Experts of a small language model.
Experts: 16 experts in each of 11 layers, 352 SwiGLU neurons an expert, 1 pick a token, a softmax router.
Below are experts of layer 6 (counted from 0) of a mixture-of-experts language model. Rows are named router (the router's row for the expert), gate (a neuron's input weights, with its number), up (a neuron's input weights, with its number), down (a neuron's output weights, with its number) and show model dimensions 0-255. Each number is 128 + 32 x the weight over its row's rms, rounded and kept within 0 to 255.
After each expert's rows: a language model's description of what the expert responds to. This comes from a sample of Wikipedia text that the model never trained on.

# expert 4
router [108 102 176 217  83 130 128 151  66 155  82  60  96 126  95 104 118 149 149 113 113 185 105 137 167 139 163 137 149 166  96 138 204 108 103 167 178 135 168 145 180 114  99 183 138 137  77 124 117 177  95  90  89 204 142 112 181 125 128 166 127 112 125 121 113 152 138 118 118 138 174 161 165 156 149 164 168 143  96 102 107 122 162  51 190 176 161 131  97 160 130 116 137 109 144 148 132 137  79 110 127 193 181  88 135  98 124 170 119 132 195 162 154  95 133 109 121 171 180 126 107 157 113 112 137  96 146 189 131  81 139 112 158 122 134  79  80 216 147 123 125 159  88  93  91 143 145 110 117 117 100 126  98 169 103 136 108 102 133 133 159 166 147 108  95 143  96  70 149 109 161  41 122 122 150  97 115 139 108 123 141 157 102 136 129  82 112 103 152  65 177 149 107 182 156 138 115 107 141 138 114 130  71  69 121 155 195 144 173 104 143 143 111  69 125 142 128 129 146 123 103 154 196  95 130 104  95 143  68 185 140 103 113 120 110 154 169 119 114 127 155  93 140 132 120 139 119 150  96  84 140 128 201  84 170 108]
gate2 [186  89  95 173  65  85 159 111 167  85 145 145 118 172 148 134 174  57 126 123 127 173 131 127 120 108  59 131 130 124 100 156 149 125 119 151 150 101 133  81 108 135 139 129 137 124  60 143  54 163 143 159  66  93 143 110 176 109 145  56 129 170 152 131  90  78  94 124 160 122 118 188 119 117 146 118 132  87 160 152 164 146  66 156 228 169 128  88 107 113  78  87  97 102 137 188 141  74  98 116  97 101 178 124 170 109 123  82 147  98 190 102 120 130 133 147 154 192 144  56  90  72 180 120 130 141 164 134 136  94 156 138 137 115 141 150 134 100 204  86 150 146 106 118 153  99 131  97 190 107 147 111 129 105 135 151 124 130 137 116 164 155 147  83 128  86  93 116 136 140 153  91 128 160  99 138 117 154 134  92  86 151 115 126 115 115 125 158  67  62 168 163 157 134  97  97 101 139 105  86 115 140 139 159 167  88 167 173 139 122 134 150 102  88  93 117  94 144 108 176 139 130  94 119  96 105 185  86 132 173  94 127 125 112 160 165  97 178  74 144 101 170 118 119 107 107 124 119 157  69 149  63 143  76 118 105]
up2 [119 128 186 112 138 117  98 154 102 115 103  96 122  84 138 114 165 148 130 133  88 104 188 158 112  79 165  68 118 132  97 156 161  98 159 138 149 136 132 119 178 123 157 144 173 156 156 102 122 180 135 143 144  88 181  94  72 150 123 103 135 157 112 210 155 177 154 118 112 204 143 138 126 141 164  97 119 145 119 107  98 165 132 116  87 119 134 144  64 158  84 143 132  79 123 113 153 124 146 169 101 125  83 129 129 139 171 162  67 133 165 139  71  91 150  84 128  85 128 165 125 126 147 122 140 126 142 119  96 187 144 139 122 139 129 103 120 166  95 108 123 119 127 173 126 113 146 127 108 198 116 113 126 104 181  88 139 145 165 159 191 133 100  81  55 159 143 147 164 134  91 154 145 100 160  91 141 184 131 124 170  87 169 129 110 104 154 107 118  70 162 142 105  77 127 107  79  99 162 159  95  93  87  85 109 116 186 100  60 121 105 103  91 106 135 152 183 133 112 155  74 192  65 103 148 151  64 101 119  83 124 119 152 205 206 117 133  70 104  67 137 177 165 139 152 163 109  97 167 144 166 102 110 154  67 154]
down2 [147 125 108 121 127 151 179 125 105 146 140 133 151 125  90  98 127 128 142 155 187  94 103 224 127  58 175 150 146 110 151 125 178  73 194 130 128 138  52 107 113 129 151 133 101 113 130 110 151 112 165 188 141 158 181 108 177 129  44 164 131  98 155  87  71 173 129  94 125 128 107  79 127 130  52 149 147 126 145 120 149 185  88  99 115 184 143 113 107  96 120 118 137 120  97 200 119 123 144 110 118 123 109 118  89 139 162 142  86  87 107 179 151 127 159 160  83 176  98  75 137 164  88 163 106 114 152 113 161 165 127 112 140 132 134 105 122 142 146 135  87 104 161 122 114 162 128 105 161 160 147 174  89 153 136 203 126 151  93  99 166 101  78  85  71  78  96 130  75 177 107 187 107 151 160 110  89 174 121  77 144 167 106 104 160 174 115 102  77 137 145 128 144 169 111 106 107 163 129 125 153 139 130 111 164 125 194 117 152 169 123  87 117 141 123 160  84  87  91 115 172  92 103 138 133 120 157 141 153 153 153 125 109 119  97  88 123 149  90 128 167 120 140 116 133 174 118 152 163  41 171 104 227 118 156 172]
First piece of capitalized proper names of places and people, such as Mar in Marseilles, Pal in Palermo, John, William, Saint.

# expert 5
router [108 143 164 165  50 131 132 126 142 135 139  55 108 131  79 108 123 117 156 121 137 139 155 115 128 157 108 153 185 205  92 128 151 160 134 166 165 134 157 122 144 188 163 167  96 157 140 173 142 150 149  71 145 148  64  98 134 157 114 150  79 130 134 130  52 200  73 154  81 127 126 113 191  58  98 166 127 102  52 125 143 147 145 126 146 132 126 171  94  93 187 172 137 181 151 128 127 147 119  70 144 139 147  89 132 147 188 127 131 140 128 157 206 130 119 146 139 158 149 108  90 182  71 124 109 115 141 145 201 122  89 111 175 146 146 131 135 122 139 148 129 103 114  90 129 116 126  31 152 102 104 161 163 156 132  91  78 106 116 159 128  87 155 132 136 135  91 134 164 110 174  86 109 188 115 143 121 146 101 127 149 126 180  75  74  96 119 153  59 109 127 125 121 204  98 150  64 145 126 142 100 111 113 121 112 153 154 163 121 111 139 139 144  92 182 190 170  93 141 100 174 134 165  99 133  95 134 141 121 137  90 118  65 154 114 153 158 109 105 103 129  96 100 107 169 154 162 109 142 108 139 125 106 136 174  58]
gate2 [110 157 107 103 191 183  86 119  82 102  97 126 130 138 112  93 162  99 125 149 156  98 139 171  55 146 136 123 147 163  85 121  91 136 168 112 134 153  75 105  97 147 104 140 171 178 154 123 126 152  95 144  75 135 113 117 134 108 143 147 178 124  40 142  99 127 138 108 152 118 115 123 105 108  98 151 119 105 146 101 194 153 125 140 161  84 141 156  96  98 137  94 168 125 187 133 201 132 109  73 142 138  78 118 127 102 111 160 213 155 176 143 130 151 162 156  98 107 142 126 144 172 130 148  96 147 145 141 128 125  90 143 117  91 182 162 122 163 138 144 122 112 176  92 130  77 168 103  82  88  82 118 131 120 104 116 107 158 137 137 148 147 160  99 148 140  93 105 150 130 157  87  92 178 137 122 132  81 104 106  66 123 130 130 159 116 144 172 206 137 151 163 208 105 100 182 130 126 128 119  86  89 161 141  57 141  61  77 159 136 113  96 137 112 137 156  89 158 118 100 175 164  63 132  64 113 116 152  77 131 110 174 171 152 159 143 201 146  79  87  45 125 119 138 108 173 113  98 181 184 111 140 159 163  79 134]
up2 [118  80  90 127 102 133 168  59 120 158 161 109 142 180 104 114  84 189 116 127 105 130 127 152 238 108 102 160  94  64 170 138 147 142 103 124 111 113 126 176 132 138 134 105 122 175 108 136  35 103 156  92 134 153 174 165 132 159 133 143 120 139 146 117 166 118 176 141 144 153 136 221 125 132 152 114 213 142 155 146 111 155 173 100  99 133 144 128 173 138 152 200 157 145 139 129 125 151 187 134 174 140  96 165 100 111 127 151 144 201 132  48 109  91  77  87 185 187 111  95 151 118 134 144 159 135 165 155 156 147 155 162 182 135  70 169  89 128 130 122 124  70 104 124 102 133 120 134  88 124 154 116 113 156 143 149  84 181 195 112 152  82 106 139 146 105 159  69 166 100 133 115 115 103 107 117 143 113 133 131 178  69 146 118 153  63 141 149  76 115 125 140  85 163 147 142 141 138 115 131 149 193 131  88 161 105 134  99  73 119  90 156 115 122 121  95 140 110 157 121 155  86 121 126  80 106  75 129 119 120 202 109 155 170  75  81 113 146 119 135 170 122 157 145 174 124 145 124 131 158  86 108  77 109 163 114]
down2 [113 108  97 154  89 105 151 124 147 154  91  88 160 112 145  99 153 215  83 120 180 128 195  70 127 125 111 124 130 134  86  92 137 137 167 116 115  57 197 109  59 148 106 121 126 124 148 127 194 102 106  65 105 117 115  90 155  89 160  90 171 151 149 173 133 112  92 123 141  89 155 118 143 108 171 110  98 184 177 140 166 151 139 151 123 139 129 143 134 140 169 233 128 139  84 122  83 143 157 151 117 103 117 125  79 174 142 185 194 155 114 137 104  63 107 176 117 140 148 153 115  71 166  99 110  97  89 124 101  66  92 173 121 115  87 117 131 164 131 163 175 109 109 109  84 127  95 182 123 124 118 108  74 116 161 143 122 135 129 121  74  61 112 138 133  90 154  75 178 160 146 110 134 103  93 108 151  85 138 177 150 175 128 144 101 163 133  78 158 194 131  85  99 154 127 102 131 171 130 144 107 132 138  97 147 138  98  99 146 122 164  92  79 168 116 158 154  98 117  89 133 123 124 160 101 171 147  73 144  85 120 103 115 125 113 105 119 105 139 207 163  40 143  94 166 169 134 106 127  99 132 150  89 153 151 126]
Single consonant pieces inside technical words like out-p-ut, Hemis-p-here, helic-op-ter, often in military, ship and aircraft articles.

# expert 3
router [128 100 198 173  65 112 145  63 118 136  90  61 164 140 112  98 104  82 155 124 133 176 151  77 122 125 119 115 109 170 121 149 144 124 123 111 144 139  99 119 162 166 116 140 119 140  91 149 118 108  92  73 149 129  85 108 166 158 113 182 137 133  89 123 124 147  94 169 146  85 114  97 142 146 139 175 137 176  92 140 164  63  82  79 121 104 142 142 115 167  92 103 186  71 186 199 180  95  66 117 215 108 129 138 206  91 145 150 175 123  92 142 153 136 120 104  91 110 127 161 152  90 139 112 146 153 105 123 159 167 130 108 133 111 142 124 112 127  93 138 104 102  75 116  94 167 143 168 109  77  95 114  99 119 151 180 146  92 152 125 184 120 142 140 133 110 147 147 173 152 165  70 129 146 209 140 121 121 128  99 134 152 190 206 113  67 118 138 153 141 161 133 110 134 104  76 126 192 123 184 161 151  80 146 123 125 139 172 144 106 190 104 154  84 162 151 122  79 101 119 177 160 112 126 157 128 105 146 108 132  49 152  98 196 136 150 151 117  89  77 126 146 135 132 113  92 126 127 124  48 129 120 144 130 150  91]
gate2 [151 141 114 168 195 172 189 127 141 152 130  99  64 108 101  91 144 150 176  87 165 144 135  61  87 137 125 131 180 101 181 158 131 142 167 106 118 173 122 162 123 115 147 120 127 172 159 101  90 104 120 113 175 104 113  97 151  68  97 119 110 124 114 118 125 196  80 129 139 136 108 164 150  81 102 122 100 104 193  66 160 140  91 105 139 156 140 116 115 134 110 103 135 102 157  79  87  98 107 105  91 115 174 119 151  99 128 148 155 116 109  82 108 113 151  96 133 101 170 125  95 166 138 115 143 130 139 185 151 156 131 140 103 110 125  68 190 181 157  94  74 173 136  78 139 126 149 172 180 127  91  98 100  89 103 120 121 230 111  65 141 132 142 135  85 159 133 168 159 136 135 127 136 138 106  88 133 160 136 106 148  62  90 121  76 133 139 163 185  85 122 177  56 150 100 132 131 151 152 134 146 135 126 155  89 103 158 151 109  81 141 133 130 140 109 160 146 108 157 113  90 136 159 189 147 136 143 157 149  71 169  69  92 164  38 169  90 214 134 177 125 102 172 123 120 119 157 151 168 142 169 104 130 176 158 155]
up2 [145 100 155 121 127 105 113 112 154 166 113 122 165 113 106 184 121 102 146 134 133 124 195 178 121 112 110 113 130 147  86  43 207 146 107 166 125 141 116 113 105 124 144 100  66  29 109 153 119 104 153  88 122 184 102 137 125 131 168 112 139 128 189  97 125 111 157 144 141 113 122 171 160 101 112 140 150 182 143 157 147  72 179 139 152 167 128 181 157 125 147  64 145  60 129 123 124 164 104  64 119  72 117  88 147 144 150 130 124 150 192 107 137 159 157 137 135 101 138 120 188  89 143 109 128 114 141 185 150 187 127 139  65 102 182  91 170 144 129  90 110  62  67 121 163 151 161 123 138 149 113 152  94  89 136  95 102  55 129 190 161 103 145  83 120 120 201 115  81  89 159 134 154 103 165 146 100 151 163 110  73 120 120 119 156  91  91 152 146 125 111 108 101 124 129 103 150  53 147 151 114 115 111 130 111  96 141 127 154 131 108  92 100 100  94 170 205 201 138 143 148  97 118 156 168  99  83 165 132  84  97  82 138 146 100 153 131 157 121 125 160 138 110  70 116 162  98 154 123 155 190 129 152  80  83 106]
down2 [129 145 110 124  98 123 110 194 165 154 150 119 114  96 170 115 142  95 129 161 154  64 157 139 201  73  89  91 141 198 103 172 139 124 136 117 168 119 120 150 164 151 160 118  81 128  97 151 120 162 152 136 128 142 104 174 164 144 120  95  85 102 142 129 131 125 160  59  73 105 187 179  60 147 102  56  91 143 129 107 213 126 113  96 154 115 115  56 130 121 139 103 137  70 202 140 119 138 159  97 137 131 146 157 182 109  90 140 135 116 100 138 141 191 136 180 155 151  73 143 124 140 137  88 118 142 143 102 135 124 150 166 122 122 183 124 103  98  71 198  96 131 118 114  79  87  36 113 123 158 106 144 154  88 131 101 129  88 120 113 146 142 127 108 113 136  80 103  83 103  97 128 127 141  94  81 130 173 106 135 107 104 164 154 101 180 108  96  84 130 121 156 174 145 151  73  90 168 176  73 153  73 103 155 143 147  99 103 158 130  73 153 113 108 120  97 142 128  92 170 113  93 136 124 174 143 190  95 105 140 144 125  93 111 141 106 148 115 111 159 154 135  55 162  68 116 120 113 206  72 126 133 161 164 122 129]
Second pieces of proper nouns and common words after short capital or prefix pieces, such as Fab-ric-e, Swed-en, Sc-ott-ish, tab-lo-id.

# expert 7
router [ 98 120 160 122   0 118 114  73 138  81 102  49 177 171  89 101  60 105 124 160 108 149 138 136 117 212 153 202 126 164 121 142 171 110 133 140 167 134 161 128 168 142 126 165 129 163  66 206 107 151 131  41 128 128 118 111 109 154  99 128 160 127 115  76 108 126 124 130 133 125 153 129 154 156 100 153 122 124  98 111 148 123 126 107 149 152 122 185 104 160 140 146  94 119 143 155 139 113 106  95 107 142 122 131 150 101 147 128 147  51 142 156 146  88 163  77 131  90 114 100 155 128 160  99 142 127 124 161 130 124 127 132 146 138 164  96 110  99  81 107 151  79  97  92 127 123 130 100 108  70  93  94 194 150 123 115 118  82 154 146 101  80 162 122 114 137  92 106 135 113 131 136  92 132 146 115 126 167 133 148  95 159 169 160  93  80 132  81  87  95 162  99  82 144 105 167 124 166 181  87 178 116 137 136 124 120 157 140 144  90 155 162 142 136 191 168 135  92 150  84 171 175 134  74  65  73 148 184  99  96  90 134 123 132 143 120  85 130 141 132 106  62 152 102 136 117 129 147  64  88  99  66 119 111 146 115]
gate2 [ 95 106 141 117  95 113  98 146  82 154  95 100 120 111 102 156  85 117 144  97  81 121  74 147 112 125 181 108  98  79 144 152 109  73 109 119  93 186 129  89 101 205 100 178 140 171 197 133 102 125  85  96 158 187 130  84 110 146 121 127 101 128 167 130 132 152  89  94 125 136 102  65 143  98 146 122 177  84 162  70 116 160 131  83 199 154 123 133 162 115 119 103 142 193 102 117 145 124  89 112 149  47 133 130 137 129 143 152 122 154 143 119 101  99 135  93 141 201 134 153 182 161  96 143 115 165 168 143 148 138 124 115 146  64 106  79 146 111 124 137 147 148  95 108 108 131 120 118 120 120  94 123 161 130 115 169 165 100 109  90  98 168 150 152 115 129 153  96 185  79 103 106 140 165 122 147 103 153 138 201 162 117 110  87 140  98 155 138 199 143 146  85 123 137 102 113 150 124 140  71 175 194 146 104 111 189 137 142 103 149 123 124  51 160 105 143 155  93 156 132 147 149 149  26  88  85 103 116 138 196  98 172 102 134 168  56 154 128 150 132 166 102  72 176  96 135 114 123 110 102 158 114 120  53  96 157]
up2 [138 108 124 130 148 142 150 125 150 153 106 169 147  69 112 163 144 169 127 145 139  94 111 112 172  53  99  87 169  81 125 151 190  93 122  92  82 118 137 130 159  86 192 111 153  95  88 133  97 141 198  43 105 143  64 111 122 140 118 139 110 145  56 126 113 181 171 124 124 154 158 166 142 154 162  92  59 183  78 191 150 167 182 192 117 139 105 103  91 167 222 114 123 122 162  96 136 115 124  96 168 154 138 154 109 160  85 163  92 128 128 142 146 163  98 180 149 103 162 167 152 157 172 117 138 149 148  92 123 148  51 109 129 147 108 112 151 134 141 149  90 161 140 148 115 152 111 165 191 143  73 131 140  89 160 154 123 129 105 111 118 101 145  77 129 150 163 160  91 133 146 117 104 152  79 130 135 113 104 127 166 120 162  59 122  90 136 141 103 128  75 114 193 154 191  61 132 107 143 107 110  73 174 132 128  85 125 132 136 131 112 150 120 123  99 143 145 111  71 153  91  72 126 167 146 179 198 108  66 131 122 110 151 160 130 104 131 117 124  68  79  85 128 128 102 120 132 126  97 158 116 112  90 163 144 136]
down2 [107 109  83 173  73 168  84 105 136 110 131 128 142 145  90 114 145 120 146 103 152 101 125 138 128 130 130 181 146 159 118 149 171  99 100 139 106 164 185 150 108 166  82  70 139  97 174 160 128 127  89 105 149 127 128 144 108 144  74 127 103 137 139 155 109 139 156 163 142 196 138 143 121 156 152 139 202 114 163 132 152 155  80 119  88 169 150 151 173 113 144 129 100 158  32 131 158  86 123  96 113 136 124 111 129 112  83 141  86  90 170 132 141 132  85 163 113 172 187 172  70 116 127  74 161 120 128  59 118 118 151  91 134 116 108 158 140 177 136 149 158  62 190 134 173 107  92  91 129 142 112 151 107 135 163 149 143 154  92 166 134 107 125  74 149 144 157 200  97  95  93 109 108  87 111  80 183 163 123 208 134 135 101 106 146 122  80 170 126 135  67  94 109 158 156  99  97 161 114 123 167  97 176 108 109 141 127 128 113  90  49 122 154 147  80 133  95 164 132  69 148 106 166 110 167 118 120 129 133 116 118 118 183  58  94 198 143  79  85 159 116 135 128 123 141 188  91 131  93  95 147 165 190 134  53 149]
Digits, numerals and short values inside stats tables, dates and coordinates, such as £3.25m, 2021–22, 1918, number six, plus football position codes MF, FW.

# expert 15
router [125 108 197 165  59 148 132 108 135 139 113  83  93 190 152 107 175 129 148 141  88 117 122  79 159 107 105 163 156 131  90 155 189 117 126 100 157 201 139  52 229 128  63 167  71 158 133 205 100 158 100  63 121 149  54 116 166 129 119 116 144 133 127 121  94 142 130 115 155 121 126 122 104  84 130  92 106  89 140 111 214 142 173  95 153  95 185 122 138 126 123 145 143 102  96  75 128 151  93 161 141 114  87 126 153 146 158  95 128 138 170 113 179  99 148  82 134 102 124 132 170 122 177 119 146 121 173 119 154 130  75 130 146 164 148 109  89 164 147 120 132 170 135 108 105  95 140  76 131 133  90 144 150 143 128  68 167 118 131 136 143  92 147  81 134 156 158 114 146 158 113 141  81  98 147  89 127 110 112 207  97 156 219 150 130 112 172  86  76  99 157 130 108 140 149 117 110 120 188 201 137 125 172 138  94 179 187 121 180 111 123 125 143  89 122 124 126  99 130 128  80 200 129 111  98 112  73 185 100 137  90 134 135 115 156 120 151 117  81 116 111 139 123 139 110  92 119  82  84 159 150 111 138 129 148 100]
gate2 [125  87 105 111 142 158 177 138 155  90  60 162 159 126  99 135 136 147 159 169 164  89 127 199  98 117  99  92 110 169 128 112 196 121 101 217 103 104 191 109 125 160 124  25 128  59  84  94 100 146 129 160 152 134  83 132 126 198 135 139 145  92 111 164 156 147  94  82  97 121 220 173 145 157 117  85 194 142 150 112 166 156 137 152 159 101 117 139 147 161 112  96 145  98 130 121 125  89 117 113 101 156 169  98 105  91 135 116 150 143 171  65 155  86 137 117 150 159 107  89 112 165 110 176 136 166 136 112 112 116 184 136 127 117 144  91 181 129  97 127 121 185 149 158 137 167 105 142 124 148  79 137 178 140 147  70 108 120 190  80 142  76 128 111 152 143 130 158 143 164 132 158 138 135 128 118 131 114 126 117  98 122  91 133 152 102 153 140 129 102 138  82  83 165 135 102  84 131 143 135 167  31 188 101 106 142 192 148 131  64 111 141 118  90 149 112 119 124  43 113 108  84  71 117 168  88 134 138  81  94 133 125 151 151 139 172 146 100 122 116 164 130 122  99 135  60 126  92 130 119 111  98 154 154 117  74]
up2 [119 169 142 175 123 132  92 153  92 113 110 129 173  60 163 150 141 169  73 144 118 148 142 113 140 118 144  93 118 147 146 169 133 162 122  74  88 175  23 155  70 160 155 133 113 133 108 142 162 101 159  91 154 146 152 144 133 124 161 122  99 108 148  57 132 121 121 159 117 152 124 139  84  72  66 155 142  86  93 136 147 146 144 118  85 180 139 168 110 130 159 129 123 100 145 162 138 148 153 145  88 162 179 148 153 164 100 122 107 189 124 189 155 109 163 137  83  79 124 125  98 112 119 137  88 163 112 103 124  92 145  86  75 171 129 148  72 116  85  84 108 101 110 136  87 121 162 138  88 150 180 135 141 179 124 114 109 177 107 142  97 188  57  92 126  95 121 138 122 117 192 129 162 142 163 101 141  55 101 117 110 158 136 148 104 170 100 123 139 113 188  68 114  57 112 120  74 170 129 179 117 110 135 168 128 111 112  92 162 121 110 145  80 150  78 159  87 161 138  78 145 106 127  94 175 146 110 113 134 149 162 128 138 101 109 143  76 154 104 121 127  77 146 119 145 120  69 227 107 104  98 153 102  74 103 201]
down2 [ 93 115 180 125 142 146 144 143  88 147  96 131 164 117 104 133 143  82 146 101 139 132 196 132 157 117  68  88  39  98 130  86 169 154  98 134 106 135  87 122 142  75 110  31 144 162 115 204  86 142 143 117 183  73 147 123  88 118  73  91  98  96 113 165 155 126 148 123 126 165 133 132  63 113 106 108  92 115 154 140 125 112 117  86 104 117 105 177 162 116  84  81 158 148 134 118 106 146 129 148 145 119  70 141 128  54 179 129 102 107 158 190 190 150 121 124 152 163 127 105 107  84 119 104 147 121 107 142 159 129 130  83 139  93 116 126 151  99 134  97 145 179 116 145 169  65 140 144 109  92 112 128 141 125 113 118 138  44 177 143 196 158  74 147 109 154 108 136  92 160 144 182 139 124 214 119 107 154 193 147 108 121 145  97 172 195 139 160 136 122 137 178 103 109 139 162 119 152 184  95 184  99  74 187 171 115 121 140 121 127 135 125  82 120 157 130 215 153 119 137 152 120  96 119  89 154 146 115  61 141  93  95 115 127 145  86 129 130  94 168 106 131 130 163 100  95 122  93 156 186  99  92 131 160 155 139]
Second pieces of uncommon names and titles after a capital, such as V-az-iri, Gu-ant-anamo, V-erm-ont, am-az-onica, often in tables.

# expert 1
router [106  94 184 176  64 131 159 135 108 113 131  92 185 156 149  97 139 150 146 130 114 177 128  95 133 173 130 155 126 121  26  92 113  77 118 139 175 114 180 181 141 158 111 133 110 146 124 240  93 151 145  67 166 161 122 101 142 118 110  91 119 109  80 143  61 152 149 127 120 142 110 171 154 153 112 115 141 120 153 135 142 126 156 108 150 153  85 139 141 131 104 119 166 160  97 142 143  65  97 134 159 171 160  76 150 150 168 105 156 138 150 129 177  35  99  69 124 117 128  63 137 131 191 127 169 146 129 149 148  72  97 128  99 114 127 123 147 187 122 133 112 160 138  64 108 150 143 166 108 132 159 148 163 135 133  76 145 166 133 132 110 145 204 181 117 107 125 124 117  86 147 163  54 139 151 160 127 168 141 115 112 124 146 116  95 184 110  88 163 173 138  95 105 130 152 165 123 194 124 124 160 119 166  67 184 148 148 188 122  92 149 167 170 119 150 141 133  90 108 144 188 187 127 127 126 120 128 194 144 129 117 134  92 124 165 151 106 128 138 100 173 125 140  99 150 129 125 102 117  95 182 164 155 169 206 131]
gate2 [129 100 162 144 127 112 120 167 158 135 153 121 103 103 102  68 126 155 100 161 188 178  93  98 138 134 127 125 114 139 136 144 196 120 103  64 136 157 146 171 165 130  94 196 131 167 133  72 104  64 116 124 143 160 184 130 140 111 152 220 144 157 171 173 144 140 141 139 114 163 131 116  94 103 138 189 136 140 110 113 125 148 158 114  64 202 212 112 123 144 153 143 101 127 162  90 113  87 160 115 112 190  74 124 134 133  70 118  98 169 133 151 120 142  88 142 150 117 102 192 114 172 113 144 146 125 162 107 118  70 156 107  61 138 119 116  61 152 142  82  60  96  94  96 160 138 115 100 147 102 159 112 147 112  87 145 111 142 114 142  72 149 138 160  85  81  72 100 144 138 130 200  51  83 128 179 153 126 108 155 151 102 171 100 151 151 135  77 188 116 131 198 108 154 146 198 189 120 122 157 128 145  95 114 117 110 105 127 141 168 138  95 107 105 139 148 149 163  75 124 174 162 194 102 110 124  96  80 145 163 104 161 109 106 112 162 129 129  93 114 104 159 124 152 138 139  97 175 145  91 112 130 113 109 105  81]
up2 [170 106  63 169 147 109 140 129 125 146 174 113 114 169 190 138 119 104 172  75 191 165 152  82  83 133 150 152 139 115 135 124 111 109 125 160 144 159 112 117 169 123 151 192  98 159 116 127  88 165 173  68  57  81 133 138  99 138 145 121 120 105 136 101  97 191 174 158  99  58 145 167 112 157 159 170 120 131  54 127 135 111 116 126 126 161 135  88 194 115 105 124  84 114 139 215 133 129 149  92 120 152 138 138 198 128 124 120 118 121 156 150  95 147 189 138  99 133 160 129 158 118 114  96 145  91  83 104 142 107  94 178 116 139 119 111  71 100 115  91 150 133  86 213 179 134  95 144 129 108 124 190  82 127 132 111 135 135 152 136 142 165 137 146  79  94 106  99  80 141  73  67 147 129 102 117 132 111 129 110 176  98 117 164 156  85 188 145 122 207 184 114 144 131 120 124 141 116 175 105 166 103 177 115  98 155 110 163 161 123  99 163 154 109 154 132  71 106 145  82 146  78 114 109 122 120 170 167 172 135 139 119 117 101 193 106 133 163  92 111 113 130 175 136 111 101 163  75 149 100  81  48 172 119 167 159]
down2 [146  88 104  96 119 165 183 131 126 104 113 147  91 109 160 120 107 165 102 144 138  80 141 128 169 202 145 113 107  99 154 151 140 121 175 173  98 185 157 135 146 143 129  91 128 145  75 110 138 113 109 144 108 128 110 127 135 162 163 187 126 102 165 138 168 172 101 135 143 111 195 108 148 202 128  82 121 151 161  81 148 173 171 195  67 119 142 177 137 142  89  80 115 153 178 134 144 116  59  40 145 122 178 160 178  89 137 138  79 119 132 125 153 131 152  83 122 120 160 156 165 155  97  84 115 123 102  99 138 162 144  88 147  88 121 168 100 160 162 148 131  86 155 125 160 168 167  99 134 118 173 151 155 155 132 132 168 154 137 178 134 136 108 139 108 166 110 122 117  99 118  98  61 158  97 108  74  78 179 156  88 156 165 158 131 109 110 166 156 142 162 184 113  69 111 111 135 127  63 154 127 125 107 139 116 165 103  94 127 166 116 157 110 128 133  92 130 182 102  52  62 134 161 153  64 104 144 140 129 159 163 119 123 123  81 175  97 189 130 105 185 159 108 159  88 160 133 184 116 185 184 148  85  83 123 112]
Word pieces right after a capital inside personal names in sports tables and lists, such as D-ol-an, Dro-b-ný, Br-ad-ley, Ibra-h-imi.

# expert 13
router [155 118 178 184  39  91 139 154 115 131  59 116 177 145 116 108 156  58 118 139 150 145  69 123  95 103 129 119 162 159 108 118 122 140 125 165 170 118 189 170 162 108 154 138 147 139 126 175  94  94 103  59 108 124 171  97 162 199 167  66 118  95 124  92 142 169 151  76 132 132 148  48 135 149  92 151 106 175 123 104 159 149 139  57 157 116 153 109  90 165 149 111  84 186 141 115 176  93 192 138 177 188 122 121 135 120 164 101 137 116 155  75 125 155 116 104  94 117 124 126 100 134 117 109  78  94  87 107 140  93 121 111 118 166 144 103  89 124 167 106 121 168 117 100 170 122 128 119 103  82  45 108  95 118 132 117 153 136 112  85 152 120 178 112 117 109 101 151 175  94 140  72  78 108 124 148 146 146  94 142  99 155 154 120  78 124 104  76 127 123 142  89 100 135  84 114  98 127 173 122 110 135 106 140 102 156 145  88 149 145 185 137 148 151  99 140 129  71 172  77 129 186 188 136  96 122 130 169  95 129 102 141  76 117 139 149 144 193 107 123  79 100  60 161 209 131 103 144 116 120 123  78 100 131 140  89]
gate2 [106 150  94 108  87 128 178  97 107  99 174 133 167 137  94 122 169 129  65 148 117 161 140 149 120 105 122 198 163 111 120 148 114 127  91 154 113  85 130 120  48  60 134 184 149 103 149 155 118 133 161  74  68  77 103 165  92 172 146 141  82 136 149  96  70 174  81 205 139 109 139 123 130  76 118  80  96 128 138  96 137 137  47 125 111 129 149 121 107 129  87 113 142 178 128 133 127 137  98 124 191  84 130 141 176  88 140  97 154 129 121 139 185 170  94 115 128  94 115 168 123 227 113 119 120 146 117 102 147 139 107  87 104 199 150 104 150 186 135  90 163 189 128 119 136  94 109 142 105 185 107 150  68 180 128 126 121 169 126 139 116 126 172 162 152 110 126 166 144 121 145 127 107 112 106 111 143 175 142 109 122 129  89  65  92 131  82  87 138  80 131 159 102 148 111  90 156 131 134 102 154 124 111 105 127 128 192  99 145 156 138 168 156 110  89 174 131  83 149 194 173 154 183 120 118 140  48 149 134 126 105 203 106  94 113 134 186 191  87 158 107 134  77  58 140 123 114 139 147 135 117 123 120 139 145 142]
up2 [ 52 128 152  82  93 128 152  86 109 125 166 117 152 109 112 166  97 127  72 108 163 126 181 186 144 147 137 179 144 130  99 126 136 118  80 133 106  76  91 129 123 148 172  83 103 118 168 112  78 129 152  77 134  82  65 145 116 146 180 161 138 174 125 144 171  99 108 102 173 138 169 173 125 123 126 102 131 137 162 135 174 131  77 141 142 167 153  63 133  68 125  95 132 185 144 190  59 147 138 124 166 121 117 108 125 117  42 112 163 147 168  99 138 135 102  63 140 128 115 183  96 167 124 100  88 139 144 109 138 116 137  93  99 180 133  91  97 202 111 142 138 151 142 113 146  74 123 146 134 161 124 130 102  80 170  90 137 145 122 115 166 134 146 121 117  93 112 103 135  88 139 170  71 140  80 117 166 142  95 102  80 106 102 159  90 143  94 117  88 150 132 110 109 127 116 132 157 110  96 107 119  83 130 140  93 120 204 165 163 185 167 233 178  82 107 117 138  57 171 154 113  99 119  78  77 111 132  96 150 140  68 178 116 130 114 174 150 159 135 139 112 102 130 101 187  97 151  82 178 140  97 118 129  95 124 123]
down2 [140 106  94 160 129 152 106 139 133 181  95 138 152 108 107 142 119 120  45 115 136 130 150  51 152  97 185 174 104 119 141 128 171  84 144 136 176 123 117 113 129 167 179  97 151  96 135 117 122 141  91 161 201 168 147 167 135 170  73  89 207 138 191 135 173 121 129  88 144 227  92 143 136  83 128 126 109 158 173 145 118 167 132 158 146 130 144 103 113  99 155 106 154 107 135 159 118 128 131 119 134  56 135 112 172 128 119 169 129 150  84 108 110 117  81 128 123 152 167 115 182 139  73 141 141 154 105 106 110 157 208 111 126 116 119 129 131 158 146 121 153 128 120 147  97 155 154  76 104 151 175 112  79 145 166 148 154 122 108 103 132 176 131 141  95 100 116 115 136 148  93 121  86 148 100  98  94 173 144 138 100  97  99 148 136  94 134  59  68 180  56 162  97  93 140 121 183 134 137 103  81 201 129 118 166 139 113 137 118 145  84 127 145 121 169 193 192 136 108 196 105 169  93 124 153 166  84 138 116 137 147 126  87  80 144 122 163 100 103 154 159 133  41  71 124 166 168 167  93 152 166  96 130  94 165  90]
Word pieces inside Indian and South Asian names and film titles, such as Raj-end-ra, Ram-ak-rishnan, Thampur-att-i, plus India and Indian.